config = dict(
    lr_router=0.000293,
    norm_eps=1e-06,
    tie_embeddings=False,
    lr=0.00298,
    beta1=0.9,
)
Below are experts of layer 4 (counted from 0) of a mixture-of-experts language model. Rows are named router (the router's row for the expert), down (a neuron's output weights, with its number) and show model dimensions 0-127. Each number is 200 + 30 x the weight over its row's rms, rounded and kept within 0 to 999.
After each expert's rows: a language model's description of what the expert responds to. This comes from a sample of Wikipedia text that the model never trained on.

# expert 9
router,251,163,195,190,241,166,249,187,237,163,179,209,176,282,227,160,212,199,175,215,200,201,211,220,231,165,217,247,226,238,169,216,238,266,236,186,158,187,151,213,220,224,201,197,229,234,185,202,187,170,185,246,187,241,185,230,196,210,235,208,239,221,189,157,187,255,210,257,237,236,223,158,226,210,213,200,252,166,189,222,195,167,182,216,203,217,256,218,196,217,257,189,231,223,200,210,159,204,242,156,242,202,191,212,201,205,241,144,151,147,185,205,183,147,254,212,191,211,197,229,171,203,226,225,211,180,162,203
down0,182,149,228,207,183,201,189,164,245,230,178,180,233,218,205,213,213,209,198,217,225,184,162,195,244,182,232,223,190,240,182,218,253,209,166,251,217,219,166,168,184,214,194,185,250,183,214,214,175,149,233,230,259,155,208,227,159,221,218,235,195,187,153,199,227,167,258,202,217,205,174,131,173,165,201,153,252,210,148,230,233,225,200,296,218,206,259,180,208,180,179,181,175,190,218,235,279,211,214,170,227,198,189,231,161,183,225,165,212,242,220,195,158,157,218,158,207,223,193,165,206,191,207,190,229,212,208,193
down1,148,204,141,190,159,192,214,199,171,194,233,234,257,195,172,161,178,216,226,214,195,136,212,197,182,253,180,182,210,255,168,237,146,152,216,217,210,211,191,184,196,243,205,167,224,184,234,248,235,184,191,251,202,183,273,221,204,154,150,219,235,198,185,265,232,163,221,192,178,237,227,220,218,275,197,191,219,169,215,251,236,193,175,182,172,226,243,190,162,208,188,208,204,155,207,224,257,200,165,212,156,147,175,176,225,215,174,180,181,216,200,203,252,173,179,206,191,201,210,180,175,179,185,181,194,243,240,211
down2,251,173,202,240,198,214,243,216,192,213,228,198,196,205,146,170,215,253,203,181,250,244,184,158,199,196,235,262,205,187,244,212,209,134,169,230,200,183,230,187,198,212,209,225,261,153,208,215,202,213,223,201,198,236,204,270,202,173,189,209,184,213,199,214,153,229,216,166,146,235,226,195,176,214,237,220,171,213,215,192,174,196,209,219,179,241,198,160,127,183,178,184,190,223,229,188,173,245,197,203,226,189,226,248,143,267,201,210,195,267,224,207,196,241,200,195,155,236,254,181,260,207,143,161,189,197,211,186
What it handles: Tokens right after an opening parenthesis or dash, such as born, footballer, surname, and the numbers and units in coordinates, dates and measurements.

# expert 12
router,226,193,239,208,218,170,219,155,163,142,237,234,203,249,206,178,204,197,226,245,203,231,221,238,231,196,188,204,203,208,193,184,249,238,247,186,227,202,194,175,168,238,179,232,214,212,216,262,219,164,214,191,171,215,212,209,206,200,217,173,231,265,114,170,147,202,223,228,197,185,182,183,198,220,189,216,229,175,168,199,132,204,183,215,273,229,204,172,217,199,219,243,238,191,194,214,149,238,259,180,238,163,205,190,155,221,230,162,184,178,222,218,213,188,243,187,200,209,209,221,184,142,236,237,193,229,123,219
down0,205,225,203,196,178,167,180,186,167,207,198,154,146,199,194,203,268,186,175,223,248,173,190,149,237,131,232,278,221,146,222,208,169,234,248,242,186,193,188,183,242,209,165,192,260,221,164,217,191,179,200,190,224,213,231,194,228,215,217,200,204,228,226,171,224,248,218,197,174,166,200,170,250,197,199,222,166,207,215,185,207,150,193,253,198,178,207,142,172,167,212,195,180,218,192,233,182,209,198,219,188,187,211,222,219,196,131,225,176,225,222,224,184,257,193,203,234,238,224,184,195,242,213,199,197,116,278,193
down1,151,155,263,167,206,220,175,190,211,192,166,186,191,221,194,185,148,228,221,216,222,186,176,177,161,192,187,185,137,157,189,208,129,225,179,194,180,226,202,145,210,202,183,189,173,208,227,236,256,168,246,187,184,195,200,251,212,219,173,173,229,176,187,185,198,166,151,286,185,231,204,193,219,172,260,227,186,188,199,183,160,222,183,220,185,189,171,208,186,163,248,185,273,238,203,232,211,207,217,238,219,147,175,193,192,222,170,199,170,185,222,174,212,216,222,230,238,158,155,158,169,179,129,247,197,182,206,184
down2,172,185,182,176,230,207,185,171,236,149,238,219,194,169,205,203,218,212,198,249,124,218,180,233,185,145,208,201,129,174,204,224,223,182,272,197,179,215,197,204,211,203,177,128,161,202,176,224,215,185,204,212,169,189,189,173,198,199,224,213,153,228,232,199,191,256,204,242,189,214,172,190,225,244,245,188,174,202,216,213,238,209,138,159,202,181,222,206,230,213,270,203,224,205,142,149,229,226,216,226,163,162,185,129,216,182,222,180,198,188,162,228,247,162,201,202,217,156,201,175,223,170,142,151,176,228,197,195
What it handles: Sentence-ending periods, line breaks, heading equals signs and clause connectors like although, however, because, saying.

# expert 1
router,213,234,238,201,257,184,258,182,221,180,202,223,242,208,208,195,202,168,252,197,177,239,199,201,221,156,231,224,192,197,206,241,185,261,233,191,175,252,193,122,218,224,191,236,216,249,176,240,185,201,164,186,162,202,260,193,220,247,198,212,215,204,190,137,202,217,207,230,197,225,145,184,196,222,173,202,233,180,200,202,167,181,223,178,196,220,245,201,185,196,221,268,172,189,196,156,214,262,163,117,217,183,207,218,221,190,164,203,184,188,242,189,265,156,233,233,158,221,180,220,152,224,218,194,218,219,200,232
down0,217,188,211,174,195,156,284,196,230,172,182,169,236,121,150,175,230,206,144,217,240,190,227,197,217,196,171,245,200,250,181,232,156,195,239,221,188,220,202,227,204,177,235,200,223,247,210,212,192,178,174,206,164,151,163,188,211,235,169,206,193,252,213,184,249,215,202,274,182,232,203,186,183,201,227,219,249,150,235,112,184,237,205,189,240,217,187,241,194,237,221,175,214,180,210,165,170,148,173,218,134,185,211,159,241,212,188,218,161,222,181,216,186,201,182,225,208,231,201,194,205,238,176,204,214,213,217,188
down1,225,198,206,151,166,237,160,183,233,184,187,229,192,153,153,156,160,186,205,234,259,189,181,241,194,242,224,211,174,200,186,228,188,197,216,196,213,218,244,221,230,212,168,184,204,211,164,193,229,157,251,200,208,165,224,187,254,209,229,143,242,188,201,178,194,241,173,220,151,161,195,146,185,215,176,208,221,133,195,180,212,135,238,210,213,187,232,191,188,189,223,178,157,190,233,180,237,223,157,225,167,167,252,177,157,180,226,199,233,240,150,189,177,245,183,230,195,225,251,154,203,214,209,200,183,231,226,134
down2,180,228,226,228,183,159,185,281,247,206,197,198,204,228,167,145,212,254,196,184,168,161,200,173,206,205,182,176,229,224,189,185,191,218,230,202,209,212,195,215,146,193,200,169,258,174,191,202,200,136,217,218,196,190,226,229,186,201,263,226,174,179,188,211,216,141,213,128,243,214,166,231,279,240,245,233,231,219,188,148,201,186,225,181,148,184,172,175,208,191,194,206,197,183,167,238,201,212,183,254,193,214,211,242,233,160,153,178,234,199,184,241,234,185,243,258,224,169,153,216,221,184,189,210,226,233,183,219
What it handles: Pieces inside proper names, mostly places and clubs, often Spanish or Romance, such as San, Los, New England, București, Taunton.

# expert 11
router,264,219,234,224,229,137,290,205,114,198,198,194,157,247,205,198,176,212,206,210,190,239,203,147,222,122,211,213,213,200,199,183,194,214,212,153,158,218,152,165,262,190,218,216,207,192,141,225,211,157,197,233,150,179,245,242,187,196,218,209,211,213,147,165,192,223,229,211,209,206,182,182,205,181,188,183,209,206,175,217,188,193,165,187,225,258,262,163,212,217,233,193,170,198,202,186,162,222,173,163,200,195,209,230,199,199,202,175,212,167,253,225,225,205,182,198,169,292,200,237,197,205,212,200,187,218,204,202
down0,185,147,193,194,191,227,193,148,267,180,221,209,206,192,174,174,177,185,155,197,199,213,176,236,145,217,180,218,223,231,180,227,174,162,147,199,306,206,203,181,176,184,195,199,228,192,273,171,232,234,231,220,220,181,184,239,188,129,182,248,181,166,229,179,181,189,215,178,159,256,221,228,208,157,234,188,229,243,179,200,266,186,204,234,258,205,216,178,165,184,228,215,195,181,208,195,162,198,211,170,206,189,154,174,241,211,241,239,194,225,217,212,152,207,196,245,254,188,208,168,212,197,181,160,207,193,223,207
down1,215,173,160,200,239,196,169,194,219,186,144,183,206,216,181,213,234,211,248,176,242,214,188,182,188,213,225,241,147,192,175,225,234,258,217,195,210,179,251,171,185,150,215,154,187,167,201,212,221,224,177,175,204,213,184,192,195,225,201,262,260,210,202,227,158,194,245,249,200,192,193,198,200,189,189,245,211,182,155,112,233,207,196,169,225,273,198,199,192,193,206,259,190,228,176,189,235,209,126,148,190,181,177,223,193,242,189,193,199,214,177,140,209,198,181,169,248,265,237,198,204,191,228,253,156,200,179,182
down2,175,202,152,200,174,194,175,181,245,276,208,205,178,252,186,219,204,232,177,179,188,209,191,227,198,172,221,194,172,232,194,197,246,196,207,201,235,161,248,208,201,190,165,208,220,187,204,192,248,205,205,198,182,150,200,212,228,203,227,150,187,198,279,206,238,173,221,172,161,199,177,185,219,169,239,171,114,216,198,155,214,179,229,165,190,162,273,176,166,177,249,192,198,256,215,197,209,197,182,209,177,241,173,230,236,164,198,153,284,197,202,182,231,215,214,173,180,152,202,217,232,238,188,272,211,185,231,196
What it handles: Dashes, digits, pipes and symbols in tables and scores, such as 4–6 in tennis sets, currency signs, coordinates and minor-planet designations.

# expert 5
router,229,212,219,186,230,196,199,172,201,184,242,235,212,236,271,236,244,203,184,206,197,252,225,156,213,126,235,221,179,203,146,202,273,209,205,207,221,200,167,165,213,213,202,219,221,202,248,239,254,226,191,238,141,212,200,215,212,231,268,199,229,228,134,214,181,197,215,245,207,245,212,214,224,221,190,215,260,144,152,283,178,172,207,167,180,201,199,212,225,190,209,215,196,181,160,220,171,191,191,159,215,184,201,152,170,174,190,193,177,153,216,215,231,160,241,198,192,204,191,226,159,199,219,240,212,227,192,193
down0,253,165,207,182,162,181,211,189,248,219,214,215,144,213,239,209,151,199,175,167,279,191,199,202,181,184,177,142,168,226,193,182,240,164,176,223,229,145,209,213,178,223,211,151,148,152,221,183,206,192,236,196,194,195,190,189,143,222,147,183,181,242,161,218,198,172,211,235,234,202,203,249,235,147,222,214,175,194,222,203,236,211,220,176,207,202,176,245,208,246,268,210,236,272,192,195,177,187,220,190,184,249,175,197,176,236,167,230,211,168,156,162,225,204,167,184,212,220,155,192,147,183,194,190,204,253,186,219
down1,182,226,194,242,170,167,180,171,205,170,223,245,168,209,192,179,208,263,183,206,274,189,208,210,166,243,218,185,163,235,180,183,216,110,186,254,200,241,198,202,189,147,202,198,114,154,169,168,215,220,237,206,229,215,246,204,160,239,189,217,220,198,184,223,210,166,156,192,204,195,156,248,181,211,206,195,165,180,199,228,256,219,202,225,225,203,176,171,188,199,174,196,228,232,215,249,186,169,246,218,214,208,186,212,150,168,195,177,264,169,198,159,206,226,217,204,200,122,229,179,174,228,201,221,197,160,175,184
down2,195,209,157,187,190,175,225,234,212,208,240,227,233,216,186,171,190,230,173,189,221,175,176,158,193,221,188,179,205,205,165,188,182,161,220,211,213,187,187,250,140,176,217,146,213,155,156,197,203,197,219,174,188,205,191,233,154,169,198,276,144,208,199,171,203,179,164,248,162,156,182,223,248,241,221,208,260,170,180,138,167,195,208,221,139,204,210,233,196,198,194,246,189,223,187,219,171,168,216,178,175,217,212,169,153,173,210,182,210,174,150,238,174,232,192,190,155,192,253,222,156,141,133,206,221,213,232,147
What it handles: Word endings and the following colon or comma in names and infobox fields, such as -sson, -owski, -mann, Clade:, Domain:.

# expert 13
router,226,205,205,172,210,184,210,136,211,195,177,192,224,249,220,229,221,193,217,202,201,188,241,236,223,147,139,262,224,215,237,203,206,204,168,212,233,215,219,124,250,207,187,246,298,205,175,252,212,184,163,216,197,187,202,196,189,235,182,199,238,236,209,205,208,215,216,209,209,162,185,170,182,221,193,207,256,202,172,154,194,189,246,206,205,199,236,230,214,139,226,181,173,184,209,188,153,220,241,180,239,205,207,136,179,187,191,169,175,184,247,275,193,186,211,189,227,213,191,269,194,200,241,238,203,189,170,156
down0,120,216,216,183,194,168,159,192,190,259,177,216,168,220,229,214,239,190,182,243,188,132,225,209,177,267,218,256,237,217,194,195,180,213,196,168,184,172,173,205,175,212,163,208,201,212,224,146,172,207,240,230,206,224,163,202,161,200,198,182,255,166,173,246,176,172,230,197,242,209,210,198,205,208,215,179,252,227,233,187,218,209,222,178,240,194,252,229,201,225,193,257,197,135,228,194,212,206,220,300,206,225,149,249,174,218,241,202,219,190,145,206,160,195,200,199,211,201,221,231,190,164,192,210,178,245,203,186
down1,234,173,203,269,175,227,215,209,238,172,205,195,174,155,173,245,245,225,197,172,247,218,166,163,170,259,209,185,239,214,217,183,116,164,200,182,219,243,182,228,151,169,215,198,157,186,184,232,217,234,202,231,196,225,191,157,221,213,204,254,197,241,219,180,208,192,254,200,253,165,158,209,213,180,189,188,179,218,243,206,160,196,204,218,231,189,201,232,219,172,166,145,173,216,273,209,201,185,212,214,235,170,198,175,238,209,181,212,203,194,194,210,240,234,227,225,223,204,259,238,232,206,228,160,277,186,173,220
down2,213,189,131,225,178,194,227,274,188,218,220,187,205,128,201,169,205,184,164,167,200,170,215,168,154,241,155,152,184,175,198,229,173,212,169,211,136,223,256,222,234,231,185,151,201,223,229,155,234,193,178,188,134,241,175,201,159,190,156,216,198,186,198,229,186,223,212,179,218,228,181,188,162,253,194,159,222,185,187,200,167,212,166,239,214,191,171,260,148,221,190,179,197,239,250,152,153,223,176,196,199,227,206,204,175,188,210,178,224,144,216,223,174,189,196,186,159,207,246,168,219,237,176,174,230,199,218,177
What it handles: First pieces of ordinary lowercase words split into parts, such as h-arness, p-innacle, sl-, bl-, sk-, usually taking a suffix next.

# expert 14
router,217,213,202,201,192,175,258,201,221,168,193,196,242,253,227,215,213,176,211,224,171,194,275,194,191,183,200,229,226,215,244,210,234,244,269,153,205,220,150,182,226,251,204,179,202,167,205,228,151,213,157,176,208,219,235,206,202,176,191,207,219,220,134,224,156,179,169,239,197,244,187,171,236,219,225,179,239,181,136,220,127,212,213,215,187,253,241,218,202,192,242,244,205,183,236,210,134,208,178,157,191,146,227,141,220,222,231,144,210,194,209,228,184,183,199,185,198,195,195,184,237,175,170,224,215,207,177,173
down0,248,114,177,207,254,154,200,156,222,186,221,209,211,162,180,241,172,252,215,216,188,219,258,184,187,237,180,233,162,202,214,137,189,214,207,222,197,175,168,192,192,205,224,197,193,156,217,203,221,132,187,127,232,197,194,243,177,158,165,180,165,181,242,206,176,165,129,231,235,199,246,209,195,207,229,217,214,205,195,227,186,187,189,258,188,170,182,248,174,187,183,190,191,193,259,178,242,212,205,215,185,225,138,190,217,205,179,224,203,123,196,155,207,182,220,201,204,193,195,236,193,164,204,197,238,186,249,205
down1,227,172,257,168,187,239,221,228,196,183,180,200,237,138,142,184,208,221,203,217,167,202,235,213,231,233,211,196,196,204,205,214,178,194,233,204,145,209,217,213,195,227,199,216,168,209,193,175,197,187,172,155,207,182,199,214,233,180,242,196,180,214,266,214,180,203,201,165,171,181,175,165,231,234,165,268,234,178,229,207,169,222,207,228,140,172,201,184,185,227,229,214,235,186,213,230,152,149,131,190,173,191,253,214,168,201,210,167,203,186,172,130,188,218,265,223,194,256,159,206,206,171,178,211,178,227,301,197
down2,183,242,185,176,124,223,228,213,180,208,198,161,221,139,187,196,183,247,168,221,179,165,257,168,178,190,243,167,178,131,246,172,215,163,200,135,241,215,170,256,238,189,185,230,239,183,180,186,166,187,194,159,186,210,193,243,197,185,153,253,215,201,233,236,224,237,248,183,184,201,239,233,171,206,214,201,223,209,252,211,222,179,222,170,227,231,198,239,242,195,143,207,181,236,271,146,165,193,175,237,206,201,231,211,226,212,217,224,164,201,187,218,172,160,227,219,199,233,209,178,218,228,175,202,199,207,196,214
What it handles: Prepositions opening time, place or circumstance phrases, such as in February, on, for, during, under, after.

# expert 3
router,217,215,234,155,210,174,233,198,196,176,203,198,242,239,200,204,213,151,222,213,227,223,262,203,233,183,168,235,169,156,191,183,223,198,228,160,177,244,138,194,220,257,175,227,217,211,158,196,199,167,208,224,187,221,198,156,178,175,190,162,249,194,183,173,193,227,239,187,263,181,183,217,184,244,169,221,256,229,196,191,166,221,193,192,236,259,204,180,168,204,251,233,185,245,212,211,173,222,177,179,250,205,245,204,230,239,213,119,195,173,194,188,181,211,212,156,173,237,263,223,241,151,254,203,234,207,192,181
down0,189,192,177,201,181,199,189,245,216,205,148,161,209,150,216,198,236,213,208,212,232,204,167,209,158,211,199,168,187,287,209,202,193,282,212,234,196,126,217,196,250,212,228,230,239,159,209,213,218,204,167,215,181,242,201,251,200,201,219,204,220,185,180,200,162,184,192,218,195,193,282,206,174,242,198,166,192,175,205,187,206,238,151,155,192,203,207,214,217,143,206,177,131,188,178,240,157,156,200,155,236,229,228,225,204,229,228,180,221,133,185,208,245,188,194,228,179,207,167,201,162,206,149,240,234,166,209,181
down1,172,244,201,223,194,214,205,159,214,228,240,170,199,205,222,180,197,248,141,234,218,185,167,201,130,219,217,180,236,238,154,159,216,220,206,234,244,225,240,248,193,211,151,207,275,177,224,248,138,228,204,202,182,213,182,219,230,181,249,159,195,196,186,187,235,242,235,187,230,167,131,243,238,214,147,136,183,202,194,220,206,196,173,245,196,248,193,205,199,193,227,207,212,169,162,218,255,207,202,154,208,226,189,239,176,187,173,131,164,189,230,237,224,232,195,177,192,204,183,229,197,207,206,206,211,199,174,212
down2,208,211,250,141,247,229,182,171,215,175,212,221,185,189,176,216,238,194,177,203,242,180,205,211,233,192,204,240,199,260,169,197,181,174,211,218,186,202,198,250,132,190,274,191,225,210,181,205,180,224,210,131,191,245,218,165,176,263,178,236,195,191,257,193,215,189,195,230,154,217,226,230,198,236,198,164,212,284,173,168,195,231,163,213,181,168,168,225,177,184,203,204,212,185,183,188,192,240,210,210,198,177,167,198,217,157,292,209,212,239,186,181,199,206,206,188,163,186,205,211,201,182,256,175,161,193,268,257
What it handles: Words in quoted song or album titles and table cells, especially pronouns and capitalised title words, such as You, Me, Let's, Your.

# expert 8
router,250,234,229,196,213,166,224,132,176,218,245,274,232,214,234,166,186,210,181,205,162,236,243,183,187,149,164,243,194,215,208,187,221,198,222,223,205,193,169,169,167,230,231,206,225,153,213,244,220,196,199,213,177,268,170,210,159,192,240,242,226,281,148,189,217,186,227,199,205,246,186,213,244,231,160,194,213,199,173,210,176,177,185,198,205,224,220,208,204,242,244,249,246,171,216,206,169,207,226,169,232,170,224,232,189,251,259,162,190,153,200,199,211,181,202,235,227,182,189,219,161,180,214,210,222,232,149,184
down0,211,190,182,169,169,184,218,181,176,194,181,193,182,224,195,196,156,194,176,249,224,220,161,205,163,230,192,237,263,181,182,199,180,232,215,209,269,248,248,197,227,181,177,228,209,155,221,182,256,255,224,186,194,208,209,237,143,221,262,188,238,222,207,178,279,219,265,215,239,189,213,250,264,183,233,163,189,224,209,168,158,197,215,184,220,209,164,197,196,233,164,201,235,155,141,217,237,198,224,203,230,184,194,195,204,216,212,203,210,261,215,204,244,263,241,229,194,219,170,182,194,164,237,191,218,172,188,198
down1,170,171,196,213,195,213,176,190,160,209,211,160,202,233,132,199,184,196,247,175,218,257,148,224,256,209,159,218,173,203,188,216,213,181,148,200,225,189,217,240,193,134,165,186,212,195,192,184,240,243,228,192,182,191,205,166,193,228,238,210,159,214,176,196,224,204,189,188,216,204,186,193,250,208,232,227,250,188,188,204,238,186,165,206,182,174,199,246,209,176,192,149,141,180,212,247,243,204,208,163,172,235,210,211,122,147,149,189,257,224,204,177,176,236,194,204,199,167,181,217,178,206,174,160,196,209,280,128
down2,140,192,227,234,256,197,192,196,208,164,141,199,200,201,231,211,262,145,176,178,208,213,212,206,201,224,254,244,198,177,225,221,219,140,123,232,139,227,169,196,202,238,267,193,150,170,221,176,246,222,162,229,185,196,144,178,139,213,194,201,180,191,202,189,203,179,244,197,174,228,200,258,194,212,198,181,178,213,225,171,153,170,182,221,237,198,199,184,185,209,158,205,216,184,230,222,242,172,252,206,197,203,203,222,239,219,160,233,279,195,220,178,217,182,173,235,219,227,179,198,185,200,172,157,215,195,233,194
What it handles: Four-digit years after in, commas or dashes in dates and tables, such as 1972, 2008, 2020.

# expert 15
router,224,228,162,168,209,122,229,207,191,159,231,187,221,209,220,187,199,228,208,208,236,193,230,184,220,181,229,235,180,201,200,202,221,173,188,139,176,227,166,152,200,221,221,220,241,196,206,201,180,202,173,170,152,181,168,247,177,167,233,244,206,202,137,191,149,223,173,233,221,202,213,189,235,213,217,165,216,134,208,221,184,139,165,194,235,233,253,212,248,172,209,226,208,174,224,184,96,200,188,193,221,170,223,162,209,227,195,172,208,145,207,214,232,187,249,185,221,246,221,231,157,142,194,203,209,168,172,194
down0,214,172,235,222,248,190,201,179,183,222,188,164,229,174,213,225,199,215,220,198,204,197,175,150,185,256,225,140,158,199,207,234,172,208,189,144,198,207,185,251,211,185,214,177,195,182,212,204,198,224,266,125,156,218,242,167,198,218,166,185,138,234,188,224,223,231,264,205,148,198,183,258,196,260,228,221,212,195,255,199,212,212,232,191,194,235,166,231,218,188,233,232,202,198,260,181,213,216,200,191,160,207,171,207,139,156,225,252,155,225,180,225,198,190,214,192,200,228,257,207,196,155,211,202,141,198,231,231
down1,192,215,150,226,223,163,135,204,164,202,227,246,191,188,229,235,158,241,201,192,182,180,218,239,226,215,235,194,188,147,224,215,221,243,190,134,219,145,211,198,207,195,202,200,201,245,191,243,156,160,190,228,217,202,202,165,194,197,201,214,199,169,218,184,208,177,179,191,231,233,213,143,226,242,187,174,169,249,320,260,253,155,213,204,194,183,202,181,159,241,196,192,220,197,197,182,238,188,208,180,172,255,208,185,193,201,239,215,222,179,175,165,198,209,241,217,199,231,152,187,216,149,172,215,216,227,245,171
down2,159,230,180,181,210,218,168,237,207,216,172,250,191,150,255,180,213,187,205,189,196,218,161,211,155,206,205,155,152,235,207,211,219,209,136,230,195,238,193,212,177,224,204,150,187,205,208,160,183,226,218,227,239,208,136,155,187,198,189,205,172,226,178,261,227,182,226,213,169,229,233,253,177,165,181,165,201,194,236,243,220,187,183,221,201,156,247,185,207,181,180,159,180,148,192,162,224,196,263,216,199,170,226,179,258,235,200,266,151,183,200,211,162,166,198,235,203,187,236,197,187,166,132,205,180,212,219,254
What it handles: Prepositions and articles after a noun, mostly of, the, from, at, plus location and distance words like located, approximately, km, miles.

# expert 10
router,208,186,205,127,185,155,262,209,182,222,218,189,195,202,260,213,179,195,221,167,204,229,202,246,215,172,207,235,212,248,182,224,197,215,209,162,191,216,194,231,194,243,169,191,222,203,176,200,203,151,194,195,195,231,230,214,146,209,204,203,188,210,158,166,150,234,265,232,311,248,222,229,201,186,182,213,199,209,171,202,161,234,197,161,236,221,235,192,172,147,214,208,175,233,178,168,147,213,210,120,203,184,213,175,205,207,182,156,170,163,210,225,198,187,187,150,214,227,232,175,193,225,216,234,224,180,151,247
down0,182,208,201,200,229,213,146,229,187,151,196,207,162,201,280,184,208,212,185,187,201,247,258,133,178,202,217,198,231,244,171,220,181,250,223,225,145,243,157,155,256,167,165,188,217,203,208,190,213,216,182,176,194,214,189,193,239,186,179,208,207,161,167,230,233,219,227,220,191,207,199,170,199,204,242,166,137,228,206,225,211,212,216,214,161,159,217,228,174,248,218,200,210,203,197,211,234,215,146,187,262,177,215,188,197,226,186,230,196,202,200,180,246,169,246,204,220,203,186,161,258,183,270,213,253,142,162,242
down1,189,209,208,171,220,209,179,153,194,159,216,227,225,169,178,247,231,215,159,148,215,175,191,191,160,190,231,142,216,196,239,156,206,210,145,206,172,199,199,208,174,194,141,234,211,197,264,217,200,175,221,170,235,206,218,218,186,239,169,212,221,142,185,208,211,177,121,169,180,192,152,195,165,179,207,197,179,198,164,187,213,248,218,231,218,222,129,188,181,219,168,249,217,141,202,246,172,227,174,219,159,213,223,221,172,158,214,218,226,197,238,197,271,238,173,147,225,254,171,161,184,201,177,186,200,178,168,186
down2,205,244,169,216,188,219,209,199,179,246,213,237,214,153,233,153,163,190,197,166,211,224,200,230,200,201,226,205,233,240,176,249,177,203,278,160,178,202,198,164,210,218,149,184,156,170,141,203,181,211,228,176,173,171,191,127,173,200,216,168,186,201,239,207,143,187,169,181,153,190,145,187,163,203,222,208,236,179,170,190,152,267,184,184,246,180,208,171,233,186,168,164,181,192,198,196,262,211,203,181,230,212,199,180,162,232,248,230,207,189,197,158,222,171,160,141,166,216,213,202,243,185,189,260,172,197,197,164
What it handles: Line breaks, pipes, dashes and field labels in infoboxes and wiki tables, such as Website, Died, Population, Coordinates.

# expert 7
router,258,222,227,172,280,159,197,211,187,172,169,235,236,182,231,165,236,170,196,197,196,208,202,203,213,160,202,286,190,223,174,208,234,217,228,199,203,207,175,162,171,221,184,203,201,182,172,280,197,194,185,247,173,213,224,187,249,182,212,124,248,223,137,213,184,189,212,209,239,193,173,151,219,232,167,205,203,194,201,187,156,229,258,149,195,226,238,219,218,186,186,189,222,188,139,182,179,241,212,206,200,201,214,164,211,215,271,179,201,134,177,175,237,174,190,165,183,215,168,225,218,194,215,221,185,227,203,164
down0,229,187,200,226,171,124,185,198,133,178,211,228,208,210,222,186,225,187,161,169,210,218,241,261,173,192,177,218,183,187,227,187,224,235,182,189,223,169,206,184,174,144,246,217,183,208,264,175,176,213,200,206,152,158,206,192,203,195,245,195,201,197,238,210,186,198,205,166,176,206,220,187,181,184,175,155,152,195,168,212,250,157,139,143,239,228,218,265,219,205,173,220,183,241,194,190,147,190,219,173,208,215,230,160,187,195,192,194,199,208,210,220,191,185,276,218,222,201,232,226,179,165,279,183,158,280,194,202
down1,198,196,171,156,231,197,207,202,233,190,230,205,285,165,226,214,205,211,247,176,147,252,181,232,219,243,226,221,237,224,185,176,196,121,225,186,168,167,186,163,160,172,228,163,221,133,231,158,198,225,195,221,201,201,186,224,163,247,228,186,179,195,221,199,222,218,213,169,191,178,218,162,201,211,246,204,203,221,242,195,167,199,219,223,155,184,208,170,187,181,209,198,193,244,194,225,271,160,189,178,212,200,275,183,174,236,233,233,237,192,180,188,201,218,228,191,212,230,197,172,125,219,196,125,195,196,154,207
down2,206,173,197,191,188,149,243,196,190,223,201,173,202,229,198,193,234,187,134,168,178,205,183,195,161,149,176,233,209,190,206,202,177,239,202,216,187,169,198,196,156,156,222,243,249,258,174,227,223,208,142,200,174,164,175,216,198,209,132,210,243,117,150,228,230,231,164,230,235,213,249,171,155,203,195,190,201,192,219,195,169,188,175,181,227,187,205,232,196,233,212,189,172,169,178,196,213,221,171,219,207,211,170,192,242,197,116,206,237,152,194,209,248,189,211,174,221,216,195,189,233,224,100,190,201,227,238,169
What it handles: Pieces of personal first names and surnames, often Arabic, South Asian or Spanish, such as Jo, Jean, Daniel, Shakib, Isabel.

# expert 4
router,214,209,189,202,225,156,224,176,194,160,213,235,205,255,200,189,191,127,168,189,210,212,265,208,173,181,195,190,206,231,170,190,224,270,250,134,210,196,219,191,182,237,215,191,231,200,185,229,184,205,256,200,181,190,162,226,162,190,230,175,237,228,205,198,164,219,235,251,231,244,215,207,144,186,224,239,218,158,177,210,197,228,192,204,214,231,244,183,225,190,208,188,186,214,164,196,103,185,229,191,181,174,207,151,227,216,195,176,213,229,170,207,179,201,255,171,178,211,217,232,171,206,271,241,209,239,126,189
down0,175,205,203,225,174,220,241,174,194,156,204,187,231,241,199,264,135,211,232,144,178,210,258,213,199,257,235,173,178,226,252,167,207,196,188,151,176,215,164,214,201,239,195,184,172,212,207,170,169,255,186,209,216,165,177,188,207,184,219,239,200,161,192,174,187,185,173,203,183,173,231,199,218,224,194,182,194,230,195,238,238,198,159,204,211,188,279,200,156,223,212,170,198,160,182,221,253,244,181,198,201,155,224,127,243,248,210,166,221,184,171,217,248,183,196,178,153,160,195,141,221,146,226,212,179,159,195,195
down1,178,198,239,179,191,207,158,161,216,206,218,203,181,159,165,225,188,198,180,233,253,253,183,204,264,197,217,165,197,222,225,212,253,243,172,222,147,209,202,182,207,159,184,173,190,210,199,205,174,214,192,257,166,207,206,148,196,191,202,187,207,211,207,241,260,194,173,194,188,191,137,176,214,256,197,206,240,208,167,187,193,177,205,165,214,184,185,261,182,179,199,235,169,160,241,232,207,201,208,227,98,204,198,231,228,202,183,171,222,220,157,216,173,225,219,142,156,167,226,152,248,172,206,229,276,177,179,209
down2,177,180,206,202,212,221,230,189,205,215,198,245,118,216,234,158,188,190,188,148,218,203,226,237,179,152,208,162,231,198,199,252,218,238,227,185,176,163,212,196,186,213,197,226,195,171,174,231,245,212,240,201,251,184,176,207,169,219,241,173,215,202,243,165,208,213,226,139,217,234,210,238,164,197,165,199,217,203,228,142,189,229,240,210,214,170,173,243,224,219,226,218,275,216,173,155,202,208,211,204,121,204,173,147,211,116,209,228,199,138,185,181,187,211,198,207,169,199,231,220,216,247,248,158,192,209,192,235
What it handles: Forms of be, have and modal verbs after a subject in biography prose, such as was, had, would, plus adverb endings like -ly.